Below are experts of layer 5 (counted from 0) of a mixture-of-experts language model. Rows are named router (the router's row for the expert), down (a neuron's output weights, with its number) and show model dimensions 0-127. Each number is 200 + 40 x the weight over its row's rms, rounded and kept within 0 to 999.
Before each expert's rows: "raises" lists some tokens whose logits its average output raises strongly, later layers aside. This comes from a sample of Wikipedia text that the model never trained on.

# expert 10
raises: "to ", "| ", "- ", "Ch"
router,204,259,185,127,205,189,180,88,221,178,185,142,194,160,117,251,216,152,245,178,170,197,182,252,175,271,240,222,321,212,135,181,208,228,218,161,164,194,179,158,218,176,220,192,235,179,230,224,257,213,170,201,186,162,122,235,165,154,155,227,143,168,237,141,141,175,249,178,215,172,150,175,209,163,238,197,272,274,226,203,208,196,218,198,144,224,155,178,253,239,168,187,149,151,239,245,267,176,134,184,204,200,220,259,172,227,219,191,231,209,290,213,235,249,178,166,213,202,218,141,230,230,239,175,193,236,242,266
down0,212,206,120,205,192,152,166,121,157,246,131,220,184,132,182,180,125,201,219,199,233,200,192,169,199,206,279,211,168,153,178,241,190,142,275,244,249,207,210,192,122,169,171,206,245,172,195,160,185,127,197,166,177,221,238,167,198,188,200,260,204,155,234,144,208,173,210,203,170,167,231,201,218,268,195,145,175,194,184,122,279,260,205,224,312,223,224,224,109,112,240,201,148,121,162,172,188,217,202,261,271,190,222,262,253,232,203,191,198,183,198,148,165,208,255,247,228,206,209,163,183,190,239,241,216,209,213,234

# expert 26
raises: "is ", "was ", "well "
router,235,283,186,170,218,223,204,190,222,123,174,233,240,184,126,220,260,209,181,157,193,227,185,209,179,233,227,218,257,227,171,195,266,236,224,205,135,235,143,176,257,183,217,233,238,179,244,255,262,168,158,188,233,200,194,289,195,191,200,261,151,203,234,108,159,241,240,150,269,186,176,171,236,202,201,175,237,233,204,234,235,161,201,176,148,210,148,189,270,222,159,155,155,200,223,212,298,235,183,183,221,204,215,243,181,186,258,185,228,226,238,154,262,283,214,203,201,166,211,203,249,262,312,152,179,266,252,237
down0,206,198,215,219,181,151,284,210,112,212,183,270,164,228,237,208,143,198,270,196,156,178,221,187,168,191,141,213,175,117,307,153,152,148,223,223,201,168,225,192,232,161,126,241,155,154,239,163,203,227,231,150,185,92,212,178,223,120,213,205,207,199,202,250,165,192,248,264,273,253,127,192,273,172,214,208,182,252,224,212,204,178,213,194,188,219,224,205,185,160,225,229,203,225,180,186,248,182,171,238,172,250,204,294,187,156,177,167,190,170,178,113,257,276,218,260,137,198,177,182,189,216,194,221,238,230,229,212

# expert 22
raises: "th", "th ", ",", ". ", "; ", "-"
router,161,241,186,176,241,217,208,178,230,144,154,180,212,168,161,253,227,219,237,155,181,251,170,197,190,201,229,253,218,212,141,220,247,205,237,170,141,132,94,172,211,141,207,225,245,193,249,238,331,219,212,213,214,166,93,245,195,155,204,199,192,178,201,169,204,236,230,136,299,224,166,185,264,131,196,167,244,270,244,182,241,186,234,119,198,186,187,156,257,225,203,178,169,177,252,227,254,218,200,171,181,237,263,275,227,154,206,233,188,193,242,202,223,239,191,165,216,152,208,167,222,245,241,173,172,247,246,244
down0,191,156,218,185,185,151,209,166,240,206,143,251,272,133,266,288,242,145,236,178,232,183,195,210,198,178,205,157,170,211,257,183,154,167,220,140,182,153,238,169,241,180,230,183,143,279,218,242,223,189,151,189,172,208,203,211,167,108,228,128,229,258,235,261,118,193,275,260,201,218,199,217,159,212,185,212,263,169,208,198,179,175,217,230,210,121,169,206,193,198,183,231,198,252,142,204,250,211,201,169,134,154,147,119,160,239,235,209,175,259,222,172,141,263,260,114,232,152,221,202,174,189,189,176,166,211,167,248

# expert 19
raises: "was", "ze ", "— "
router,193,217,207,169,242,252,206,154,198,172,139,161,224,133,156,195,220,248,229,116,190,240,181,256,163,250,243,219,243,238,163,216,223,224,216,207,160,209,150,186,190,208,229,194,231,163,252,181,239,210,193,215,230,207,148,270,178,164,144,194,211,164,204,150,171,248,258,179,287,157,155,158,214,213,244,147,264,224,231,237,227,166,231,150,152,165,146,150,186,239,210,132,199,166,196,227,254,193,127,236,192,233,261,231,175,148,239,219,203,188,267,155,251,289,211,186,246,162,224,162,228,277,291,159,186,269,251,246
down0,274,179,203,172,296,269,147,195,206,263,185,220,175,157,223,139,111,210,210,210,157,174,216,159,223,251,174,162,185,238,214,183,143,179,193,211,178,224,205,221,242,174,264,193,257,181,175,112,240,214,238,160,151,147,217,207,144,205,176,218,173,191,183,181,177,149,285,178,199,191,230,234,200,198,136,222,160,171,211,195,285,200,169,240,183,154,167,169,122,207,183,195,199,169,221,207,140,75,202,208,150,284,219,198,170,280,259,231,174,262,154,138,192,243,207,205,198,196,200,172,188,202,157,219,248,161,220,282

# expert 37
raises: "the ", "a ", "an ", "this ", "one "
router,194,226,210,197,221,194,226,218,228,162,196,181,245,157,163,250,255,248,227,177,138,223,136,250,152,218,249,222,261,278,189,227,200,204,177,192,178,167,196,171,179,187,210,138,231,165,260,256,278,241,229,268,252,158,117,199,209,157,177,224,133,197,218,181,189,232,236,142,242,203,219,200,189,191,257,208,217,205,286,262,238,190,227,151,121,251,170,173,231,252,217,196,175,157,275,231,305,196,215,178,224,245,233,241,202,182,290,241,211,218,275,161,225,239,236,171,222,159,209,171,236,258,258,176,180,238,212,273
down0,272,223,175,207,157,171,203,169,161,226,285,157,213,212,234,192,200,228,166,186,191,216,204,152,134,271,205,219,208,114,247,214,204,210,189,195,193,152,132,183,207,209,196,179,169,220,142,190,179,170,155,181,164,201,167,102,258,167,247,219,206,184,227,216,147,277,192,137,216,226,248,148,133,190,173,249,191,145,242,258,253,231,229,176,205,216,211,219,168,224,293,226,154,258,196,202,173,207,186,181,273,255,226,207,242,174,190,304,239,121,160,233,193,217,213,283,139,218,261,216,273,179,220,192,243,141,152,212

# expert 18
raises: ".", "x", "\n\n"
router,226,243,249,152,210,166,243,205,210,181,185,188,189,133,105,247,248,260,217,209,174,254,167,240,188,211,245,211,259,214,164,204,211,175,227,177,135,185,169,128,167,177,272,206,198,191,218,193,321,198,172,198,225,225,144,236,200,182,172,189,210,198,225,180,165,248,215,181,221,199,158,152,219,148,253,162,215,221,200,221,233,144,213,180,163,213,205,146,244,202,171,183,211,194,187,241,216,183,191,188,199,211,245,153,211,162,223,213,150,207,329,152,244,302,240,147,276,147,197,154,209,208,270,103,152,221,291,229
down0,134,187,193,199,177,235,200,242,163,261,229,200,214,174,191,196,206,249,172,121,93,232,238,209,162,206,217,129,137,188,105,223,268,139,245,249,115,176,219,205,197,246,182,190,183,252,188,196,297,197,99,115,198,193,224,221,152,195,226,178,175,174,217,171,156,244,194,163,264,194,194,241,248,188,202,133,224,163,151,197,178,180,156,180,213,165,185,180,182,179,176,216,217,246,133,152,158,197,207,221,182,135,189,270,165,191,222,201,243,209,171,170,228,150,260,209,225,165,196,193,307,141,238,193,193,141,233,198

# expert 9
raises: "===", "|", "ear"
router,201,204,160,151,201,241,261,168,218,190,125,206,229,180,155,265,305,203,214,175,202,229,140,214,167,279,174,210,233,216,173,218,234,224,207,200,177,214,174,183,182,157,225,184,192,158,242,252,270,244,267,206,202,173,157,243,192,210,145,204,155,193,192,136,204,250,210,192,212,131,192,168,252,202,229,198,250,248,195,221,200,206,212,170,180,168,109,157,277,203,183,208,174,173,251,244,248,256,178,173,182,191,226,217,171,138,272,256,201,232,335,155,222,274,245,196,232,160,187,170,207,281,291,231,175,244,205,226
down0,232,252,229,157,151,251,229,168,169,247,110,203,138,238,154,259,261,190,153,135,181,150,198,124,205,144,218,186,237,170,261,217,232,229,234,202,217,156,247,172,260,170,165,180,227,204,147,197,251,217,202,166,193,227,172,224,227,168,263,257,149,133,204,219,213,239,218,274,144,248,196,215,205,180,257,116,228,167,243,181,281,225,215,241,270,233,188,220,224,216,162,159,206,205,173,208,211,228,145,242,186,222,254,204,185,135,227,111,215,177,237,196,281,184,237,248,132,193,232,174,163,179,282,211,171,196,194,217

# expert 43
raises: "' ", "'", "wh"
router,207,275,224,161,232,232,200,201,192,194,195,186,185,193,141,209,227,207,238,136,158,217,154,205,145,226,202,243,249,226,155,181,258,171,188,166,157,184,159,194,197,177,216,203,212,211,253,243,355,230,204,234,192,184,194,249,156,136,155,216,185,160,212,147,176,265,207,200,236,185,182,145,214,136,267,161,277,250,163,255,250,160,203,179,164,191,203,197,233,202,199,138,189,140,223,248,188,227,143,211,220,189,225,206,210,238,246,247,210,248,252,168,286,255,185,171,256,120,230,179,281,208,283,205,199,242,265,257
down0,157,177,181,203,213,200,203,310,295,271,123,242,205,232,192,190,203,124,221,210,180,193,213,138,209,142,112,218,200,187,194,179,238,261,209,256,216,151,140,196,174,212,220,180,240,178,188,212,209,233,186,184,201,222,225,198,173,209,249,236,269,216,153,144,192,204,211,245,139,187,190,242,152,228,194,154,241,202,142,193,137,192,223,177,191,161,203,90,239,251,213,166,281,246,194,220,229,205,190,190,200,266,119,133,246,178,233,158,214,227,251,199,151,209,125,165,223,242,190,190,151,207,260,146,259,206,204,278

# expert 8
raises: "'", "’", "-", "th"
router,216,286,189,211,182,214,249,144,265,175,132,155,189,172,130,272,213,184,181,171,161,222,153,211,209,219,157,228,197,229,182,215,219,241,204,177,177,157,159,171,204,158,267,196,239,211,240,240,347,209,249,246,209,193,176,222,223,137,121,194,169,153,269,188,190,222,217,162,252,148,147,153,210,183,266,196,192,259,265,233,195,164,235,168,182,261,190,248,247,208,159,189,162,154,205,207,220,224,179,158,195,215,210,192,208,134,199,192,157,226,290,162,222,264,173,138,204,174,260,162,231,205,214,196,194,204,255,299
down0,215,205,93,156,220,181,266,136,217,225,216,194,158,185,273,215,231,116,243,189,170,210,259,193,200,194,232,114,256,235,147,195,212,240,225,248,208,142,178,171,241,186,183,186,237,216,209,238,153,257,221,241,178,302,162,268,175,169,189,171,168,217,263,219,186,243,223,239,166,235,222,181,144,173,253,206,197,214,143,139,214,232,220,142,216,223,241,183,237,220,269,180,158,205,188,234,160,212,197,214,298,206,209,186,174,208,174,182,181,188,173,150,144,191,161,196,116,244,105,180,207,179,152,202,283,179,254,251

# expert 27
raises: "However", "It ", "At ", "In ", "Despite ", "While "
router,130,205,192,184,256,179,220,212,223,189,189,146,261,187,112,221,256,216,181,159,185,245,180,225,156,236,223,225,188,219,137,219,253,212,265,165,183,147,163,176,191,171,206,232,204,177,246,276,254,220,227,226,234,181,180,216,186,161,100,239,188,169,232,156,144,206,214,150,213,125,150,150,216,179,230,176,203,236,235,217,246,156,243,161,145,231,186,189,210,275,180,184,189,195,265,214,258,218,120,153,175,271,220,201,160,174,243,230,215,264,285,176,258,233,180,154,232,176,234,149,257,267,269,194,203,262,219,270
down0,190,160,235,198,174,170,187,97,165,164,158,182,201,210,234,160,128,165,238,260,246,193,165,235,267,233,181,228,273,226,235,147,217,157,201,182,208,194,164,144,150,178,188,215,191,193,226,179,379,190,211,248,169,221,186,206,264,241,225,235,226,247,264,244,190,188,140,175,215,220,259,284,226,241,215,174,225,175,179,203,171,189,208,184,209,181,210,216,210,170,238,195,170,186,199,135,227,129,211,202,121,145,179,203,192,192,129,149,157,228,174,240,191,276,216,242,245,165,265,171,233,164,240,181,246,223,242,164

# expert 34
raises: "in ", "of ", "at ", "(", "on ", "by "
router,177,264,189,180,283,231,207,191,239,177,155,199,253,151,161,236,211,209,207,195,206,254,170,185,152,266,241,209,226,209,155,171,236,259,213,192,160,175,129,155,199,173,190,159,238,178,254,210,263,216,211,244,198,192,159,196,174,169,188,214,212,156,225,158,179,253,243,84,206,163,165,133,241,175,244,165,226,208,193,223,232,214,186,196,140,220,132,157,260,225,190,166,158,138,233,214,228,211,165,173,164,204,245,172,173,193,261,264,197,262,250,136,252,289,191,167,273,126,266,181,230,257,271,191,179,256,265,199
down0,171,314,209,237,201,187,249,252,218,208,232,216,210,186,197,215,201,222,187,214,213,257,172,243,156,282,147,147,186,185,199,247,226,211,276,172,252,213,112,159,188,272,218,194,159,199,152,232,258,115,186,206,153,158,213,151,261,208,196,190,173,234,218,167,189,245,196,186,193,208,159,178,229,215,139,162,197,173,178,130,232,184,215,158,225,174,152,142,255,192,158,146,193,251,250,141,169,213,179,160,274,136,203,190,190,215,176,201,335,152,246,256,168,186,192,259,166,225,261,237,174,239,211,170,184,228,264,220

# expert 0
raises: "/", "-", "; ", "^{"
router,127,217,183,194,271,164,221,160,227,167,160,174,244,188,148,297,257,212,220,179,185,190,188,196,172,247,186,240,228,204,118,201,277,217,256,127,174,171,159,183,211,143,213,217,206,177,236,219,356,162,272,227,239,142,172,221,150,156,205,235,165,187,226,182,151,179,231,188,229,163,207,137,256,185,169,154,213,202,257,232,257,198,254,161,165,149,171,180,206,252,133,196,201,185,212,216,240,258,182,161,216,224,264,211,197,153,191,209,161,204,280,155,227,246,198,191,227,190,187,181,207,259,259,186,183,240,232,264
down0,209,160,215,186,285,198,195,186,194,211,197,250,241,194,179,193,238,267,201,118,229,123,278,163,167,257,231,257,207,188,165,228,144,239,218,214,209,213,233,148,223,215,175,177,147,160,194,191,158,183,238,177,178,206,200,199,182,230,109,150,269,201,196,195,116,182,213,114,221,169,196,169,220,272,175,180,230,301,125,184,250,110,173,188,210,210,142,213,162,178,265,274,163,208,189,184,234,226,203,252,205,135,200,308,157,183,229,225,139,181,218,242,284,199,198,257,226,204,202,232,224,176,228,211,196,217,173,177

# expert 14
raises: "the ", "a ", "it ", "she "
router,136,252,206,173,198,200,260,170,219,149,151,140,229,144,153,206,261,250,221,143,184,217,210,219,166,251,206,234,238,202,149,183,228,226,242,157,193,170,147,171,219,218,247,213,223,160,245,213,250,265,186,261,240,182,160,227,204,154,167,256,195,143,172,197,177,221,257,142,236,150,178,158,191,204,199,207,222,201,231,243,241,168,246,142,166,244,191,174,222,260,164,208,181,206,274,230,236,232,140,124,154,261,259,207,135,209,231,204,201,261,259,172,266,223,222,109,268,132,229,145,195,261,257,154,218,247,212,176
down0,220,175,199,190,202,243,176,216,161,116,184,217,214,224,181,148,136,158,220,195,192,197,211,185,170,373,235,191,189,195,214,253,261,182,268,207,143,255,204,175,171,171,234,233,187,247,188,248,168,235,219,138,257,180,225,150,215,186,157,175,227,222,223,178,227,124,189,253,155,267,149,267,228,148,238,263,164,161,216,171,152,202,132,192,176,257,262,187,171,200,218,166,230,230,209,146,205,202,108,209,194,246,185,187,130,247,146,215,176,249,212,229,179,190,213,157,123,211,232,212,219,266,167,146,246,203,198,207

# expert 38
raises: "hon", "his ", "her "
router,147,246,238,184,212,257,250,143,228,179,171,194,234,123,150,239,227,190,196,121,172,242,192,213,197,241,262,253,233,213,148,223,287,198,208,172,150,183,166,141,213,181,239,193,223,192,263,216,235,190,236,191,241,175,166,215,173,221,173,217,187,135,278,163,169,218,245,184,232,198,179,135,228,195,217,212,265,265,258,222,221,125,267,156,175,254,162,142,241,241,199,163,166,172,232,211,212,189,171,170,131,259,219,217,183,177,279,260,179,241,229,165,205,243,215,145,205,130,213,155,240,248,235,160,143,274,245,256
down0,189,235,268,230,233,266,208,176,204,214,188,176,221,202,211,98,259,209,183,208,226,196,225,182,172,178,190,122,231,155,201,214,257,225,254,224,202,267,224,145,193,164,187,100,222,274,213,175,177,281,239,193,214,232,272,194,174,197,181,235,221,185,168,180,161,158,226,228,241,196,174,165,184,205,152,187,174,214,156,240,191,251,151,207,252,239,102,240,206,189,210,181,163,221,120,196,163,232,195,141,233,213,304,201,174,171,273,155,284,187,245,160,277,188,213,198,172,235,178,198,165,263,126,207,249,270,196,164

# expert 4
raises: "medalist", ".\" ", ".\""
router,172,249,218,163,207,192,298,131,257,141,142,184,178,166,111,286,225,203,193,206,177,244,146,202,174,237,207,215,215,207,160,167,289,225,179,195,178,194,178,189,238,182,251,208,213,165,218,212,253,245,165,253,183,178,163,226,204,102,204,239,158,157,242,124,205,232,240,105,262,145,197,161,206,160,228,217,222,243,258,194,247,114,226,181,200,193,161,178,241,206,155,202,172,155,228,198,212,235,191,161,218,197,200,222,246,139,205,183,174,209,276,159,260,298,183,165,213,136,243,191,253,206,232,162,183,218,215,255
down0,197,182,161,141,244,200,274,234,137,147,204,207,163,190,169,230,169,250,127,195,195,226,163,187,206,210,210,211,168,181,233,281,154,195,186,211,217,133,206,243,173,252,236,252,197,202,195,208,84,247,167,142,240,201,151,158,202,109,222,161,267,227,223,256,243,203,199,239,222,170,189,182,163,216,203,292,195,192,235,228,246,154,220,174,150,199,251,222,191,179,236,207,223,225,173,208,195,234,175,134,181,220,193,173,186,260,159,162,226,207,213,179,121,285,244,199,138,236,262,124,254,142,147,127,171,155,187,146

# expert 31
raises: "of ", "(", "in ", "on ", "/ "
router,157,207,161,161,245,119,269,177,217,167,170,213,161,148,178,248,256,230,279,163,164,254,175,213,172,222,201,251,240,192,139,191,212,241,249,149,154,196,165,141,231,165,221,180,218,142,212,200,260,246,184,201,188,187,114,227,174,166,180,244,208,170,266,189,168,269,219,130,251,159,163,149,244,186,250,117,216,237,233,247,270,177,243,150,163,186,165,119,249,210,198,219,182,197,244,266,222,226,135,199,187,257,224,236,208,204,225,236,224,221,237,187,256,234,174,207,225,147,253,156,249,267,249,196,169,245,231,193
down0,199,251,205,261,180,187,154,154,206,262,144,247,172,182,261,242,242,232,196,139,240,212,203,154,256,178,185,260,218,266,207,151,236,109,157,213,153,162,120,215,208,183,186,266,143,214,255,178,210,197,174,186,227,275,164,230,162,205,181,124,200,208,312,195,214,206,230,165,162,218,127,167,223,192,190,169,181,141,152,210,225,208,199,193,197,204,195,149,253,159,201,184,204,192,263,250,260,197,259,248,177,185,235,207,285,248,212,252,223,190,244,190,288,159,240,248,161,198,207,138,153,222,220,134,222,171,232,233

# expert 46
raises: "if", "east ", "west "
router,149,238,280,109,253,198,269,191,245,180,189,190,222,176,113,226,237,204,189,144,198,221,158,210,163,233,203,236,217,241,167,197,283,206,223,190,177,175,147,221,226,191,303,201,214,192,187,250,277,240,217,266,204,164,152,268,146,158,164,225,224,115,235,190,137,207,213,185,298,205,180,185,234,136,204,194,249,235,255,193,272,168,247,179,164,173,166,169,281,197,199,151,173,204,206,190,212,203,166,198,185,202,204,221,200,169,208,190,166,206,286,205,232,275,222,169,211,95,226,165,269,209,234,202,216,207,181,233
down0,234,215,106,182,180,259,158,224,265,197,188,146,241,135,244,236,226,225,213,205,225,112,177,160,229,200,277,183,228,182,158,255,190,203,218,121,255,152,217,245,169,214,227,180,219,223,219,174,261,163,215,213,196,228,213,143,268,176,236,253,191,229,187,163,207,189,221,246,158,183,210,195,176,168,258,131,193,219,155,211,160,269,189,216,230,168,186,189,160,239,185,178,162,209,239,242,173,220,161,170,166,221,158,178,167,156,271,268,210,260,165,134,256,180,261,242,250,313,111,238,203,247,193,227,151,252,221,226

# expert 40
raises: "account ", "Award", "Order "
router,182,269,222,180,244,189,258,136,271,153,164,169,166,206,163,298,230,186,171,152,183,265,113,211,163,218,183,280,222,231,191,192,260,260,235,190,152,206,130,190,245,167,220,181,242,173,234,269,237,241,182,224,181,165,188,218,192,127,122,222,175,135,243,146,167,255,255,126,289,170,170,160,204,225,226,188,201,254,265,253,239,127,217,178,198,203,158,195,275,223,204,206,178,158,226,235,256,210,184,193,191,205,206,215,212,176,210,186,162,216,220,179,277,244,187,176,190,156,263,168,247,199,232,187,178,200,225,245
down0,165,186,147,204,242,246,171,186,186,197,174,181,146,223,119,178,199,173,166,205,256,176,241,207,227,98,216,152,155,136,199,191,245,167,172,213,125,124,278,162,220,179,203,284,190,229,130,243,190,274,188,163,243,227,246,250,204,222,234,203,205,146,191,176,187,165,250,217,225,269,221,216,216,176,185,185,157,199,166,132,184,223,130,235,259,119,194,170,235,185,168,183,150,207,297,210,219,158,138,184,206,186,204,166,195,222,256,208,220,202,270,217,151,131,244,175,168,183,163,195,205,209,260,149,199,97,193,180

# expert 23
raises: "|", "ance", "| ", "\""
router,176,236,210,181,227,220,254,186,213,200,170,165,224,179,170,266,252,198,216,177,190,267,160,197,178,260,166,188,194,239,165,158,221,218,169,199,129,208,168,114,214,138,277,174,248,220,218,247,298,191,272,208,243,177,154,288,190,175,195,181,179,200,178,153,173,202,220,178,258,195,130,156,241,192,242,199,249,234,191,180,187,149,233,148,191,236,168,150,207,215,170,188,189,192,262,229,216,222,148,156,159,183,310,237,216,154,244,225,197,250,297,170,205,293,245,140,231,121,256,180,223,229,244,168,188,246,190,224
down0,244,223,216,204,232,164,255,210,195,247,175,156,138,182,184,153,247,247,211,204,178,77,186,260,188,188,182,188,160,282,144,165,258,251,200,245,185,171,195,219,260,102,200,152,192,223,225,223,196,210,268,257,253,201,223,220,232,221,198,241,260,145,212,222,121,179,186,238,176,158,225,203,171,187,183,200,196,174,262,164,253,145,218,222,228,211,183,241,246,184,201,229,182,154,284,162,227,125,174,242,215,128,167,125,213,174,175,181,200,184,235,167,164,229,172,130,195,242,292,174,212,201,179,223,210,155,288,165

# expert 44
raises: "; ", ". ", ".", "-", ".; ", ", "
router,190,218,180,166,251,223,218,179,210,148,148,206,229,174,183,215,214,207,213,167,221,184,125,283,202,224,188,203,217,222,140,167,203,258,236,145,167,157,198,158,185,149,253,257,219,154,213,187,300,205,216,197,197,150,137,225,198,163,160,221,187,148,236,233,152,229,233,158,243,134,171,183,225,177,240,182,276,225,292,238,236,208,277,141,133,218,174,172,269,200,201,155,159,173,207,229,271,236,179,127,211,247,247,214,203,122,262,272,170,231,262,152,223,241,172,225,222,183,229,163,232,217,221,213,195,270,249,265
down0,176,180,184,200,215,247,193,237,223,177,133,267,171,141,320,176,212,209,244,210,198,260,237,208,175,233,234,150,182,264,199,186,236,213,228,194,184,193,276,213,250,278,201,110,157,278,216,137,96,130,206,162,220,206,177,196,223,111,213,241,165,170,226,166,181,231,151,190,132,182,138,201,166,171,232,271,177,245,170,142,232,248,190,171,170,177,254,214,247,257,194,241,156,206,226,237,169,198,174,213,198,251,262,184,183,177,220,224,196,257,189,154,193,176,192,213,159,199,237,168,255,177,141,203,187,197,175,286